python train.py --d_model=512 --experts_per_token=1 --d_expert=464 --d_shared_expert=0 --activation="clamped_swiglu" --moe_layers=[1, 2, 3, 4, 5, 6, 7] --router_score="softmax" --balance_loss=0.000979 --balance_bias=true --init_std_router=0.00935 --norm="rmsnorm" --norm_eps=1e-06 --optimizer="adamw" --batch_tokens=[32768, 65536] --train_tokens=424900000
Below are experts of layer 5 (counted from 0) of a mixture-of-experts language model. Rows are named router (the router's row for the expert), gate (a neuron's input weights, with its number), up (a neuron's input weights, with its number) and show model dimensions 128-255. Each number is 200 + 30 x the weight over its row's rms, rounded and kept within 0 to 999.
Before each expert's rows: a language model's description of what the expert responds to. This comes from a sample of Wikipedia text that the model never trained on.

# expert 2
Description: Quantifiers and conjunctions. Counting words after "There are" or "from", such as two, several, four, many, plus and, table pipes and football positions MF, DF.
router,246,200,210,178,242,172,145,235,184,232,196,182,182,203,206,189,189,167,218,236,212,216,210,207,215,205,185,177,142,218,218,230,204,164,251,284,163,139,236,146,189,183,157,149,171,228,245,181,198,211,220,228,221,176,189,194,201,216,167,201,174,202,230,196,185,174,189,267,226,164,182,206,190,218,215,173,203,162,218,168,247,184,202,199,199,230,202,192,185,202,233,192,214,221,134,211,190,210,203,191,202,222,176,233,205,224,186,173,247,203,185,161,228,220,186,207,129,255,222,169,259,201,186,227,147,198,213,211
gate0,202,193,195,165,188,162,202,208,164,111,296,148,197,183,203,205,187,218,172,188,195,277,199,239,203,179,212,258,178,192,159,211,207,231,152,176,189,183,140,184,191,183,192,160,167,220,187,183,221,144,196,199,159,188,214,212,235,174,199,236,236,171,193,147,202,175,220,200,206,184,155,185,171,128,196,210,196,228,199,230,182,170,200,172,263,193,211,213,215,212,264,192,223,195,222,196,164,192,184,246,213,207,238,178,194,246,186,230,194,201,186,219,194,228,221,198,173,254,171,194,210,172,190,246,229,194,190,252
up0,187,182,208,205,222,126,227,155,186,138,212,199,162,184,202,208,222,147,183,165,173,203,218,223,168,126,233,247,206,193,202,189,179,272,188,243,209,187,186,220,229,162,208,208,163,150,222,155,218,213,182,206,156,209,193,249,220,164,195,158,141,229,182,176,204,169,192,196,196,136,152,217,146,227,252,238,185,248,172,179,182,174,254,189,226,169,245,205,245,211,232,251,218,197,236,210,168,217,175,201,220,257,229,160,214,221,196,235,192,230,138,163,179,234,241,152,200,189,156,228,266,203,212,198,265,197,186,179
gate1,210,221,175,190,239,159,157,149,206,215,204,215,213,204,224,198,195,269,200,181,183,263,194,157,209,136,198,240,147,152,181,150,205,243,178,177,193,244,187,210,197,171,213,158,191,199,198,201,221,166,174,206,184,205,164,172,175,183,260,185,252,197,186,182,211,228,236,224,201,190,194,235,112,229,200,200,176,229,188,224,173,210,210,209,231,186,196,248,188,213,234,206,167,199,218,198,166,185,182,223,206,219,206,232,170,124,205,217,262,221,193,159,195,184,225,190,209,150,251,235,183,160,259,181,245,178,264,153
up1,231,199,221,187,155,237,221,168,236,202,209,184,203,201,181,190,208,251,170,175,192,208,184,199,205,175,188,187,226,249,160,129,207,198,231,189,227,222,197,210,246,152,222,161,266,208,203,205,158,174,209,258,197,197,189,135,217,201,240,162,232,184,147,94,223,247,219,192,179,196,221,247,186,187,207,145,219,250,238,242,203,217,224,255,187,174,196,236,197,221,208,166,169,226,193,203,199,132,258,260,181,252,221,205,223,195,167,216,222,208,194,235,168,198,214,197,180,183,224,219,181,160,202,191,154,207,211,200
gate2,227,191,216,227,204,242,170,212,212,182,165,216,161,197,208,161,254,212,207,212,190,242,196,230,217,213,206,260,238,208,145,260,179,229,167,192,198,191,155,213,247,225,190,229,220,138,200,172,163,192,236,181,187,194,219,179,192,147,207,175,178,163,221,193,251,234,226,242,207,184,188,226,211,133,178,183,193,223,138,228,215,225,208,211,253,205,151,254,187,178,205,170,241,262,201,189,216,140,147,267,213,204,248,218,196,153,141,203,200,214,169,278,209,249,161,226,217,199,245,186,154,202,234,147,180,163,193,225
up2,171,229,191,237,196,243,199,250,210,181,145,207,261,237,193,218,214,224,215,196,171,200,263,221,120,142,150,201,245,227,219,229,203,193,205,235,169,223,233,188,271,214,176,201,228,168,198,162,164,221,200,245,175,222,178,190,215,156,228,263,157,204,193,170,161,223,271,227,160,166,149,209,212,198,176,222,264,191,256,208,270,213,191,263,206,191,166,183,225,230,206,171,219,167,189,229,208,158,163,173,188,254,172,151,174,172,239,210,177,169,235,217,184,190,213,225,246,237,177,211,174,235,179,171,171,174,209,237
gate3,196,184,229,213,214,228,174,200,209,204,181,167,204,223,236,198,213,223,180,187,223,186,230,250,221,226,242,186,207,197,212,212,223,249,161,144,184,262,190,239,244,158,219,182,255,121,200,249,150,198,231,195,217,183,202,184,192,167,216,209,200,181,176,224,238,225,179,218,178,200,233,193,171,128,190,223,177,222,177,185,152,217,160,199,160,229,214,199,210,163,178,200,164,179,171,142,137,232,158,217,192,176,227,185,175,155,204,183,259,216,219,127,192,135,189,167,197,200,261,194,147,215,202,210,224,193,233,180
up3,232,230,219,194,215,198,183,227,225,211,235,160,232,225,237,291,221,190,144,230,170,180,200,230,225,151,188,207,161,206,179,170,226,229,239,200,208,223,210,242,194,169,193,150,236,205,216,228,184,169,163,179,188,163,211,178,251,152,174,196,239,239,211,244,218,208,225,206,180,213,247,201,193,194,165,230,215,224,220,160,177,240,179,180,164,178,243,182,181,188,230,183,180,211,223,145,161,254,169,234,162,175,211,221,187,154,180,198,243,205,216,164,194,211,236,232,242,212,257,266,127,220,261,224,144,208,228,221
gate4,200,190,207,200,228,222,202,151,166,165,206,161,174,184,220,214,225,209,203,243,238,160,218,172,171,166,189,207,201,200,243,119,219,252,201,163,165,232,171,241,211,232,219,218,173,200,197,179,226,268,194,164,244,173,153,186,186,205,221,158,199,184,220,184,187,221,172,195,222,201,205,190,224,170,224,242,198,290,129,170,192,197,256,202,190,170,216,162,204,193,210,144,223,201,182,260,189,215,189,189,214,205,128,174,226,235,240,176,174,188,240,190,177,239,186,202,157,224,149,223,225,217,155,209,159,192,184,222
up4,187,258,179,228,220,245,212,188,199,214,262,173,221,158,155,190,193,219,216,186,187,168,176,175,147,219,161,201,242,190,179,249,207,215,220,150,165,226,223,278,200,223,197,227,196,209,186,227,195,172,197,194,233,184,174,149,189,222,259,236,189,152,191,242,263,200,203,212,124,209,170,213,216,158,258,168,192,262,201,234,233,191,225,206,227,152,179,162,206,171,168,145,167,215,200,183,263,233,192,232,220,266,244,173,216,164,172,196,198,125,214,210,169,151,176,151,197,253,209,215,220,167,217,182,184,199,188,220
gate5,241,166,213,211,153,270,232,237,232,181,192,190,187,208,264,146,191,239,215,175,171,204,239,152,182,236,215,253,206,160,198,220,206,225,257,208,173,233,187,231,209,232,242,217,194,179,174,230,179,216,209,210,190,206,218,183,262,185,195,234,201,164,227,184,210,243,240,195,231,244,229,245,204,102,134,178,167,228,192,198,214,213,173,210,231,159,164,273,202,220,165,215,188,224,206,180,157,216,223,201,190,301,204,218,192,155,169,234,202,176,208,179,214,240,216,161,200,198,249,223,224,222,259,160,215,196,231,158
up5,199,198,190,206,151,175,235,225,228,226,159,206,197,215,193,209,262,197,209,197,197,178,209,217,182,203,216,199,195,200,236,177,233,178,191,147,200,203,242,188,222,231,227,221,191,219,238,181,158,244,196,270,193,151,196,229,221,169,236,161,167,177,180,203,239,276,250,217,236,155,223,217,255,197,166,232,223,244,202,212,250,232,205,176,163,214,204,254,190,215,224,170,255,218,210,239,171,217,173,208,172,247,218,235,221,177,167,197,203,164,182,175,222,167,211,251,209,192,219,190,229,166,226,193,198,141,192,152
gate6,185,201,225,142,171,230,188,228,156,135,222,201,175,148,210,162,176,253,208,160,244,227,169,221,199,191,186,198,206,149,158,197,211,215,219,186,233,211,214,252,156,189,235,197,202,222,217,202,143,218,206,222,218,205,195,131,227,150,187,153,191,250,220,189,207,200,225,160,218,243,228,222,183,236,142,186,177,256,197,195,222,180,194,208,223,233,183,222,196,246,192,171,173,154,186,163,222,204,168,195,233,144,220,207,223,261,205,197,227,219,194,186,185,174,231,218,144,227,172,197,217,182,184,220,225,175,206,157
up6,229,210,217,209,206,201,215,178,214,226,204,207,163,238,169,207,241,219,192,167,195,184,181,201,203,206,213,182,209,123,235,217,177,206,266,187,175,238,200,198,235,176,140,221,161,194,171,208,221,143,162,172,184,230,205,215,223,157,193,182,182,302,165,224,219,198,171,170,177,187,208,200,239,166,168,190,259,214,198,192,194,227,214,248,207,223,209,250,220,156,244,226,208,247,195,204,209,197,232,222,195,180,241,157,202,150,176,214,259,174,170,189,163,175,237,185,271,162,207,174,226,231,224,184,288,195,263,200
gate7,225,173,179,185,226,249,187,222,227,167,173,194,127,195,172,162,186,230,207,224,156,208,191,211,131,230,230,221,261,179,208,184,196,184,202,186,195,221,207,172,216,238,236,273,263,181,233,137,224,246,158,169,237,204,188,206,180,196,251,195,201,156,201,187,178,170,182,176,219,208,143,190,196,183,225,257,177,248,134,211,172,229,189,174,189,201,242,164,259,231,205,122,179,226,183,216,177,131,201,217,140,207,210,219,185,174,200,214,166,183,167,224,231,184,195,184,198,218,196,212,169,211,211,192,187,205,178,208
up7,202,140,202,203,188,247,225,210,268,250,163,222,131,190,164,242,200,278,222,197,192,191,197,220,127,255,227,212,201,220,170,228,224,201,252,162,214,172,237,216,265,190,203,244,234,201,183,161,176,161,240,217,152,240,187,229,208,202,185,180,224,124,237,181,149,176,233,162,151,210,195,177,166,206,206,191,217,196,206,258,148,200,195,208,234,206,240,187,223,262,191,192,255,178,154,198,188,211,188,197,137,228,218,153,191,166,197,233,230,198,219,194,237,187,171,239,204,206,239,196,215,246,221,190,196,188,135,220
gate8,290,121,180,229,199,254,246,190,221,218,226,183,205,111,203,197,186,192,226,193,183,247,185,167,200,239,183,175,159,192,183,158,222,236,164,163,203,266,177,176,267,199,163,250,224,205,210,204,193,179,246,205,214,185,191,191,219,203,179,217,149,141,242,237,205,161,235,200,163,187,234,242,235,214,205,238,117,160,216,184,174,198,222,202,183,220,131,216,157,210,164,251,153,243,228,175,195,211,200,188,181,263,220,209,181,204,164,220,258,204,186,220,204,215,209,220,201,212,185,216,206,191,140,201,215,141,258,177
up8,203,204,227,235,160,247,249,172,179,185,168,189,167,198,179,204,209,177,234,228,171,218,196,223,138,202,202,189,185,198,187,180,186,222,152,187,181,134,229,217,215,212,152,217,233,224,212,205,209,168,270,226,191,258,192,164,228,174,202,190,169,185,200,177,241,230,159,209,191,194,212,198,221,220,239,210,198,234,174,210,186,210,203,238,150,185,193,227,233,250,231,169,162,200,225,191,235,265,144,211,189,181,243,199,201,184,175,225,233,168,201,189,181,170,202,174,135,167,186,241,180,214,228,148,221,169,212,244
gate9,211,178,176,189,174,196,250,177,235,163,180,203,193,191,211,224,189,168,168,161,228,175,202,158,229,237,222,193,195,163,187,199,220,205,192,251,247,187,183,195,195,185,222,214,209,231,200,185,242,196,219,241,141,196,183,153,179,192,230,181,221,215,209,168,229,198,211,222,191,190,129,227,217,199,215,179,182,224,172,176,218,186,190,192,171,210,178,256,179,199,184,174,234,253,239,154,180,174,233,229,189,144,209,244,235,222,211,195,194,228,200,191,206,204,251,188,214,202,194,209,213,264,174,220,204,190,179,225
up9,188,173,232,172,209,176,173,176,205,198,195,211,162,171,164,245,190,162,186,205,190,196,160,158,202,129,197,198,207,164,130,194,218,231,186,184,263,200,209,249,220,163,256,184,178,238,213,173,210,202,246,241,223,197,183,186,205,202,231,116,178,202,209,220,204,187,190,260,181,205,166,218,222,214,153,181,212,218,185,187,198,162,166,184,168,191,191,159,183,211,199,201,207,180,195,196,222,221,258,231,174,183,191,194,217,199,168,189,203,221,270,199,182,238,216,189,229,201,219,153,185,247,238,246,190,180,221,205
gate10,248,190,175,206,252,176,164,165,261,159,171,221,207,173,214,224,205,209,180,199,213,233,182,215,222,229,175,155,210,205,154,190,193,191,253,210,208,126,214,180,182,213,178,256,189,136,181,134,192,234,182,193,206,217,217,200,180,171,185,227,207,226,182,197,186,192,230,237,182,232,232,156,257,160,196,265,232,177,152,211,201,207,209,130,180,203,213,200,246,210,149,210,219,171,225,183,162,160,193,181,218,242,207,180,177,202,161,197,216,181,234,197,225,183,233,252,220,219,223,229,200,222,239,176,187,208,264,146
up10,207,205,175,228,203,213,224,253,209,241,197,156,209,202,197,190,231,182,176,216,235,297,218,200,242,191,178,194,214,191,225,201,164,234,261,222,154,216,205,212,169,213,189,177,136,168,202,184,201,237,176,222,203,197,214,187,199,182,225,196,154,151,218,231,202,194,188,190,234,218,180,175,191,129,160,211,190,267,179,204,213,213,193,197,198,223,191,162,158,187,150,209,186,186,253,158,186,175,192,245,207,252,183,227,133,146,171,145,204,233,205,163,203,187,267,227,224,206,222,161,145,205,163,207,201,183,203,213
gate11,145,180,199,186,221,210,161,186,228,171,147,145,208,242,207,233,173,190,188,232,197,209,160,167,191,147,211,188,221,204,155,168,173,205,207,199,171,205,180,215,211,202,196,155,218,199,208,191,245,180,190,192,213,159,180,251,215,202,181,229,177,199,198,198,181,197,233,226,224,232,203,181,221,213,186,243,171,249,163,219,225,240,239,172,226,198,222,180,193,287,173,252,200,189,207,150,217,205,202,228,159,195,230,170,164,168,201,132,248,210,215,256,173,212,202,209,273,249,196,239,185,235,197,199,217,206,169,167
up11,145,216,202,181,191,223,197,223,251,241,209,177,189,114,177,210,210,192,182,204,219,234,177,176,209,167,175,178,201,213,196,236,190,194,217,219,199,194,188,199,223,228,200,187,199,258,163,172,191,214,183,189,148,155,176,226,205,220,236,257,153,195,187,171,185,194,201,267,198,212,210,229,231,190,210,234,208,216,163,262,236,221,241,245,206,188,226,225,182,242,211,250,219,207,190,187,184,182,182,216,168,169,209,224,234,178,239,201,229,212,215,216,220,172,238,201,162,201,238,263,169,195,175,226,206,179,108,195
gate12,151,173,216,243,245,165,216,167,208,149,158,232,234,220,163,236,226,183,168,175,225,204,212,216,244,249,230,154,204,196,231,173,221,247,204,178,225,247,222,209,250,199,196,196,242,225,166,207,160,186,202,266,153,205,204,214,181,175,251,236,213,215,175,238,211,230,201,218,223,206,186,164,202,215,237,196,185,216,200,241,202,216,217,224,200,233,183,196,179,212,181,212,136,196,147,206,143,155,179,171,186,231,143,204,182,180,248,210,194,217,176,167,214,152,200,174,189,225,161,268,167,235,197,190,240,168,240,220
up12,133,162,141,200,235,168,205,220,216,165,249,205,218,207,210,153,248,190,240,145,197,196,163,206,241,166,222,222,184,233,173,159,173,231,180,183,299,228,184,157,226,203,213,190,245,211,185,201,212,136,180,246,212,207,165,257,185,152,231,164,250,220,198,223,176,243,198,204,205,231,202,180,176,214,218,185,180,205,130,195,194,239,210,238,262,218,206,159,198,263,198,194,228,205,191,152,144,229,238,242,166,114,176,205,179,202,220,153,182,168,191,157,141,206,192,203,212,186,228,200,115,228,220,128,230,173,192,244
gate13,208,264,152,210,160,128,192,191,219,138,178,206,191,199,184,174,267,208,147,221,213,151,169,211,148,213,229,156,218,204,176,216,136,237,236,208,191,264,220,208,191,170,189,186,197,271,160,198,205,180,187,216,178,197,220,160,225,191,202,196,230,209,144,200,205,242,231,242,204,150,193,232,199,229,161,235,147,191,183,204,169,202,189,202,181,183,175,241,190,207,233,205,208,206,170,210,236,202,137,191,193,197,216,180,170,224,188,171,186,169,200,263,220,210,225,227,197,152,182,219,183,200,186,238,239,185,247,239
up13,201,193,213,228,205,203,160,203,202,152,182,217,194,191,231,181,248,224,200,210,215,211,255,148,218,212,186,198,209,162,194,195,205,160,243,210,187,165,200,179,176,194,249,171,174,226,191,209,210,211,158,173,181,162,211,191,235,191,216,198,152,198,213,208,237,228,197,203,239,172,204,214,240,252,231,211,153,187,170,183,214,185,217,205,193,210,162,242,251,211,214,215,145,194,200,218,258,189,137,194,235,225,205,172,162,189,231,187,154,156,154,127,207,186,159,158,203,176,158,210,149,219,150,189,239,174,259,153
gate14,167,167,207,233,240,130,230,208,171,117,225,165,212,118,203,159,255,201,239,237,180,223,258,219,175,176,208,168,215,169,157,210,162,204,236,200,185,159,198,186,198,186,232,198,185,212,184,178,136,193,233,273,245,147,245,200,226,203,235,203,161,246,184,210,273,196,203,203,177,228,181,197,199,101,151,199,241,206,161,200,167,208,179,231,156,193,193,210,202,188,235,154,187,162,237,177,117,145,230,199,216,201,253,197,145,199,201,223,162,204,212,171,194,207,228,132,189,238,128,257,120,256,232,177,199,177,228,260
up14,170,213,160,163,176,185,195,236,224,189,278,191,229,156,215,209,197,206,207,129,221,221,201,177,262,197,208,165,235,166,170,244,176,195,232,205,210,169,193,230,267,196,185,155,228,216,203,201,130,185,203,237,196,192,204,231,250,149,161,203,213,200,205,194,211,202,226,267,147,232,206,209,153,196,161,202,190,214,167,211,183,239,188,166,170,209,183,175,188,200,205,195,190,180,183,186,174,204,189,228,233,220,199,235,203,185,256,238,191,201,207,262,203,152,252,148,204,225,177,222,129,197,223,201,223,171,214,195
gate15,176,166,197,226,208,194,245,213,249,197,185,211,178,194,139,188,220,204,243,220,174,236,208,187,215,167,264,258,186,167,166,243,142,225,207,141,174,186,164,229,160,207,201,203,232,206,211,207,176,133,182,247,186,202,198,213,164,183,263,222,217,196,223,200,169,204,235,194,161,208,202,194,161,194,224,231,198,222,163,187,169,214,169,244,206,201,175,182,160,189,229,198,201,218,199,195,185,184,143,198,289,181,200,162,180,231,190,194,216,192,199,206,180,145,161,171,182,160,180,198,154,183,183,201,220,240,187,196
up15,212,193,210,217,219,160,208,197,202,285,171,161,216,170,198,138,165,177,168,190,198,218,160,237,169,212,173,189,202,177,164,253,175,214,216,159,205,220,169,258,189,214,235,232,262,156,187,211,188,190,187,232,184,171,253,184,199,182,196,179,250,225,248,221,179,158,208,224,204,164,207,181,233,212,270,143,211,183,163,210,198,199,191,226,210,181,205,258,140,175,261,271,215,193,187,186,223,184,170,183,253,209,225,208,197,185,184,236,206,219,178,178,154,122,223,200,166,217,186,208,160,174,129,203,215,211,200,154
gate16,225,229,200,230,181,219,245,203,218,201,245,206,208,215,231,233,210,122,186,209,195,244,224,120,203,180,258,262,208,182,169,212,211,236,237,196,220,192,178,171,216,236,218,250,243,210,197,199,203,177,266,236,240,247,180,226,208,212,167,138,230,229,162,218,208,252,195,242,170,200,198,197,209,176,208,159,156,168,165,244,200,234,176,210,193,239,263,209,158,227,151,231,171,235,242,164,196,202,218,182,215,234,213,251,208,214,224,220,213,185,217,235,251,199,205,183,220,153,192,236,139,201,245,196,187,146,196,203
up16,215,193,142,178,197,198,228,157,192,208,258,181,189,227,174,226,173,193,239,202,181,231,224,183,254,207,263,228,160,207,184,218,180,219,243,177,214,195,207,173,229,182,216,219,180,197,191,240,217,211,234,181,160,244,213,249,182,196,197,181,210,198,232,200,206,249,207,137,204,137,173,184,169,174,177,155,238,191,191,254,181,181,178,244,250,177,193,227,215,216,218,175,200,222,205,163,176,136,255,198,226,280,198,199,166,157,185,184,255,190,158,205,184,203,197,217,207,164,211,182,208,189,297,189,231,202,183,216
gate17,223,226,177,165,202,162,221,211,197,224,211,188,174,256,174,171,243,205,218,213,166,176,168,195,202,218,198,164,214,206,150,203,185,227,131,161,143,261,172,231,251,206,243,210,198,192,178,158,205,204,234,166,185,256,198,176,284,221,270,210,205,221,160,184,234,216,179,164,195,219,250,229,202,167,196,149,199,194,238,236,175,208,191,156,149,171,200,235,246,149,185,222,234,242,157,230,228,204,255,217,182,192,224,231,187,194,144,262,164,197,168,260,196,237,176,213,224,161,197,204,263,186,164,228,212,187,167,202
up17,251,243,189,177,231,205,204,170,175,239,223,194,217,181,96,186,202,177,173,235,190,208,189,200,200,151,175,177,165,221,231,172,205,220,179,221,214,247,167,214,276,168,202,263,212,194,173,226,204,236,176,240,145,223,245,210,231,232,195,260,214,187,185,167,261,186,256,270,210,217,195,215,197,199,161,230,214,192,221,164,178,195,155,207,170,209,153,244,156,229,188,224,223,211,245,251,161,231,196,186,155,223,221,221,209,202,147,242,180,176,195,259,191,170,226,232,205,231,196,148,251,216,195,221,182,201,215,197
gate18,130,224,168,203,196,161,190,214,149,241,167,199,234,208,204,200,163,212,172,212,227,167,207,204,227,182,185,233,224,212,222,232,187,151,217,194,222,178,212,237,171,218,200,215,180,211,167,165,202,168,166,214,233,215,164,173,105,204,243,238,213,204,210,198,169,127,183,170,191,187,213,202,162,174,155,186,154,192,199,175,154,201,235,160,221,221,210,160,163,175,211,174,206,187,215,136,161,210,199,223,159,180,170,197,232,209,214,220,186,199,218,203,216,188,253,184,231,142,255,197,208,194,212,172,185,228,168,247
up18,243,171,222,182,219,192,211,235,200,173,180,167,193,223,183,177,229,185,219,189,250,206,201,259,220,190,247,177,177,190,192,168,165,229,143,193,264,198,163,252,192,182,196,228,197,166,180,207,176,161,177,244,235,170,178,192,189,193,217,212,205,225,210,148,224,223,212,179,145,178,192,213,167,162,137,214,181,219,193,165,184,170,171,219,211,181,142,166,224,241,222,160,232,223,195,212,185,205,207,216,173,144,243,195,155,264,208,192,167,170,202,200,203,163,178,188,217,186,180,198,184,165,215,215,200,145,240,230
gate19,195,211,193,209,224,194,189,236,235,161,218,203,212,215,164,172,191,156,224,218,153,170,187,204,172,216,164,177,254,216,134,171,230,245,240,186,225,241,198,226,203,180,206,271,208,225,214,284,187,170,172,191,177,231,165,170,157,193,203,203,183,183,165,178,187,227,239,164,201,268,158,203,144,195,169,197,208,220,183,178,235,160,230,229,247,216,202,194,185,209,155,164,189,216,211,171,178,207,172,205,206,185,244,232,172,165,185,178,199,161,247,244,182,186,213,184,228,199,264,203,193,220,196,159,178,237,144,192
up19,225,116,172,189,223,156,185,179,266,230,191,193,177,188,225,191,210,241,224,174,227,186,209,190,254,152,214,232,241,221,201,186,232,226,160,186,213,161,168,171,164,190,207,214,186,225,149,226,226,189,221,209,245,134,162,231,192,205,211,246,254,194,241,153,210,210,196,204,158,214,176,250,216,223,162,237,186,259,131,183,222,146,228,163,214,191,257,224,219,248,226,190,187,224,187,210,202,217,223,210,221,141,242,155,207,210,152,195,212,228,194,211,143,216,200,201,217,171,226,191,166,242,198,175,185,229,182,198
gate20,202,167,172,253,210,201,216,222,174,243,199,157,207,193,224,182,225,172,229,192,216,197,194,169,172,159,211,181,205,189,191,169,186,230,209,208,194,193,158,191,225,199,169,207,231,166,164,158,186,196,141,173,188,205,191,181,202,199,185,202,186,164,178,141,234,169,263,214,205,204,167,210,178,122,166,168,181,222,199,235,187,204,230,197,194,218,172,220,174,161,177,202,211,253,211,178,181,208,173,169,249,251,243,183,181,210,183,238,224,196,201,227,193,255,216,179,184,198,258,161,181,167,144,126,169,167,223,253
up20,225,133,212,178,220,202,213,218,166,221,214,204,204,187,173,197,207,245,183,168,193,222,173,191,169,174,213,186,252,199,174,172,178,233,214,216,183,254,187,138,233,155,196,157,130,204,146,211,186,224,233,200,227,165,203,180,210,167,181,212,119,205,206,215,201,239,232,208,195,204,180,176,170,206,209,238,263,254,211,171,218,162,174,170,198,181,95,215,178,187,233,153,190,227,232,209,186,228,214,203,182,210,277,188,200,231,146,217,249,220,187,227,192,260,187,171,259,205,192,121,162,168,201,161,210,169,185,214
gate21,129,170,238,171,181,194,208,136,223,140,201,184,196,218,169,207,189,203,170,172,186,212,176,165,195,235,248,206,202,172,195,199,170,197,162,191,188,240,171,199,272,143,179,198,202,230,214,241,174,142,223,226,204,204,182,180,237,200,183,216,189,243,195,176,182,212,171,209,229,190,183,195,221,207,263,145,226,200,221,207,145,175,179,197,215,183,141,199,225,148,222,189,157,183,222,236,169,208,211,249,239,194,198,166,189,256,193,245,215,185,208,181,158,193,133,182,189,175,218,183,221,188,160,260,217,158,221,198
up21,176,129,193,211,153,165,252,160,229,212,216,231,213,274,210,203,185,203,188,208,186,189,206,170,257,177,228,202,225,175,214,211,197,212,181,186,203,207,193,171,223,187,218,199,226,182,206,213,183,172,237,217,209,222,142,143,204,161,170,171,240,211,229,209,181,203,158,257,269,176,201,216,225,126,238,173,215,196,227,236,149,190,190,204,196,239,126,224,228,139,228,229,196,184,234,216,179,199,186,259,227,208,164,215,204,235,265,215,178,231,172,201,169,231,183,217,191,163,176,221,203,203,188,267,198,194,147,165
gate22,187,183,190,145,238,195,203,191,193,209,168,209,151,165,236,218,186,214,186,216,235,221,211,166,214,173,234,241,200,199,169,198,177,157,227,221,203,227,223,163,187,201,235,213,180,215,218,195,194,191,173,180,190,246,244,213,208,219,241,200,192,233,221,199,189,212,241,250,246,187,183,235,211,152,227,231,234,218,208,180,188,262,193,229,141,169,259,194,224,195,184,207,258,229,170,145,204,188,164,211,264,232,199,159,241,234,187,225,214,207,169,164,201,177,245,208,224,150,186,174,188,240,263,184,238,226,184,140
up22,152,247,204,209,203,230,204,199,129,243,184,189,182,181,197,203,156,154,194,257,189,190,185,196,206,193,223,157,218,183,208,240,213,177,237,229,220,203,235,238,188,205,192,225,156,191,227,230,207,215,267,202,138,232,213,182,185,235,174,183,196,220,170,203,231,170,189,287,193,147,150,205,216,222,206,194,205,184,256,184,179,204,203,218,171,156,266,217,154,244,217,232,228,244,223,166,173,201,153,137,220,224,220,232,240,192,224,226,155,224,214,211,143,172,285,169,169,177,210,178,211,204,214,197,206,214,156,147
gate23,189,213,181,191,219,230,216,180,237,176,199,167,169,223,214,215,190,207,212,202,198,236,164,158,209,183,247,211,185,172,188,193,217,172,239,220,147,175,135,198,225,225,197,142,221,219,157,183,190,246,243,197,233,223,203,219,214,124,202,176,262,263,198,171,167,218,203,169,143,221,241,193,211,192,201,208,164,182,159,217,179,219,225,160,131,233,174,224,219,217,166,268,146,215,226,269,166,175,193,232,293,250,230,236,238,173,126,192,192,155,242,188,179,223,232,159,192,251,220,234,166,189,221,165,229,180,207,174
up23,181,226,200,184,172,164,201,163,214,210,254,187,190,204,179,173,183,165,174,188,239,249,177,172,193,144,200,252,176,185,177,197,228,229,175,215,229,209,208,187,187,183,180,174,238,187,214,175,191,209,205,179,213,191,236,217,217,184,181,163,257,216,189,187,181,177,222,175,158,261,173,185,191,167,181,212,144,167,182,209,199,173,203,182,203,205,177,169,184,202,245,229,193,177,230,253,161,211,163,215,209,225,242,194,169,210,103,243,236,173,137,188,166,216,193,198,219,215,212,218,198,196,221,183,163,201,221,213
gate24,229,165,227,201,204,188,240,172,194,118,204,182,240,175,185,254,199,193,188,215,180,218,177,176,176,143,206,189,197,169,180,146,188,215,155,184,179,139,164,153,288,220,183,181,176,172,176,186,222,209,219,197,221,172,148,194,220,218,200,191,166,256,224,194,194,214,186,196,177,236,179,163,188,176,184,164,246,223,202,157,206,224,177,167,226,199,205,211,214,179,213,251,184,187,241,198,198,157,145,176,175,185,223,160,180,180,187,244,188,153,169,137,222,239,155,193,168,226,200,203,119,214,191,212,197,198,238,172
up24,214,176,240,195,225,195,218,197,155,147,226,128,233,201,220,210,197,220,189,225,216,224,236,226,209,199,225,184,177,181,162,199,249,240,234,175,191,204,158,206,189,223,183,252,234,190,190,194,227,217,209,241,253,187,187,193,222,212,169,198,172,210,219,184,238,166,199,214,209,139,195,201,236,190,165,270,188,198,253,174,197,235,140,180,184,156,179,228,231,221,178,253,135,207,172,181,184,176,201,219,238,222,192,145,173,242,229,225,222,182,205,177,176,166,180,202,179,247,189,211,221,181,211,216,222,230,219,222
gate25,239,160,216,127,193,153,219,189,217,159,191,201,216,182,186,207,210,220,216,204,227,255,204,204,221,191,199,167,227,171,205,135,227,208,176,157,161,255,174,184,183,234,241,198,236,148,202,184,122,177,204,245,182,131,125,190,179,195,222,196,180,211,189,195,212,185,200,186,185,164,187,211,151,187,214,187,233,203,203,176,215,177,189,208,199,218,173,155,188,185,215,214,160,196,220,201,148,191,169,208,215,199,172,230,177,256,176,260,214,206,199,166,230,219,192,192,220,283,189,222,190,194,134,172,227,154,205,182
up25,139,231,207,188,218,175,127,177,254,149,233,142,172,138,200,267,192,213,197,142,229,235,86,208,212,100,192,217,207,205,277,201,161,244,172,219,174,222,261,207,196,223,193,190,172,213,189,219,164,204,178,249,181,249,204,284,186,184,211,234,182,161,227,193,239,193,218,218,159,164,204,186,141,194,185,224,172,214,176,161,181,221,238,199,204,223,214,221,191,163,178,210,201,217,265,155,209,191,190,171,178,142,183,214,199,171,201,159,158,223,198,194,209,231,173,161,219,223,215,181,149,178,266,221,167,259,180,210
gate26,230,201,204,240,179,239,202,235,220,112,155,196,163,154,230,195,181,251,206,206,210,159,189,148,160,197,211,205,245,241,178,191,229,167,250,162,133,260,243,196,215,234,246,222,188,226,232,213,235,267,201,222,177,189,193,212,187,232,256,215,152,163,214,200,177,237,205,163,183,242,191,210,171,202,207,227,214,181,183,199,225,171,192,179,185,183,170,225,208,239,178,174,191,219,157,225,205,224,234,225,208,169,166,221,208,217,161,168,260,191,233,207,234,155,226,207,176,175,163,226,188,227,186,194,195,206,204,206
up26,216,140,171,220,136,210,243,199,200,176,169,140,210,230,234,204,244,202,174,149,200,199,202,201,125,206,221,235,195,213,236,161,179,171,183,191,170,224,223,189,193,219,195,213,208,166,219,212,198,234,199,215,205,197,157,203,274,224,210,182,192,199,187,244,226,249,253,153,175,233,245,221,174,178,245,187,190,202,216,283,239,168,163,235,150,180,190,200,208,209,185,174,183,196,184,210,185,172,206,251,246,175,171,230,218,198,149,170,249,193,213,213,229,206,221,212,216,186,205,221,250,188,181,194,192,240,216,190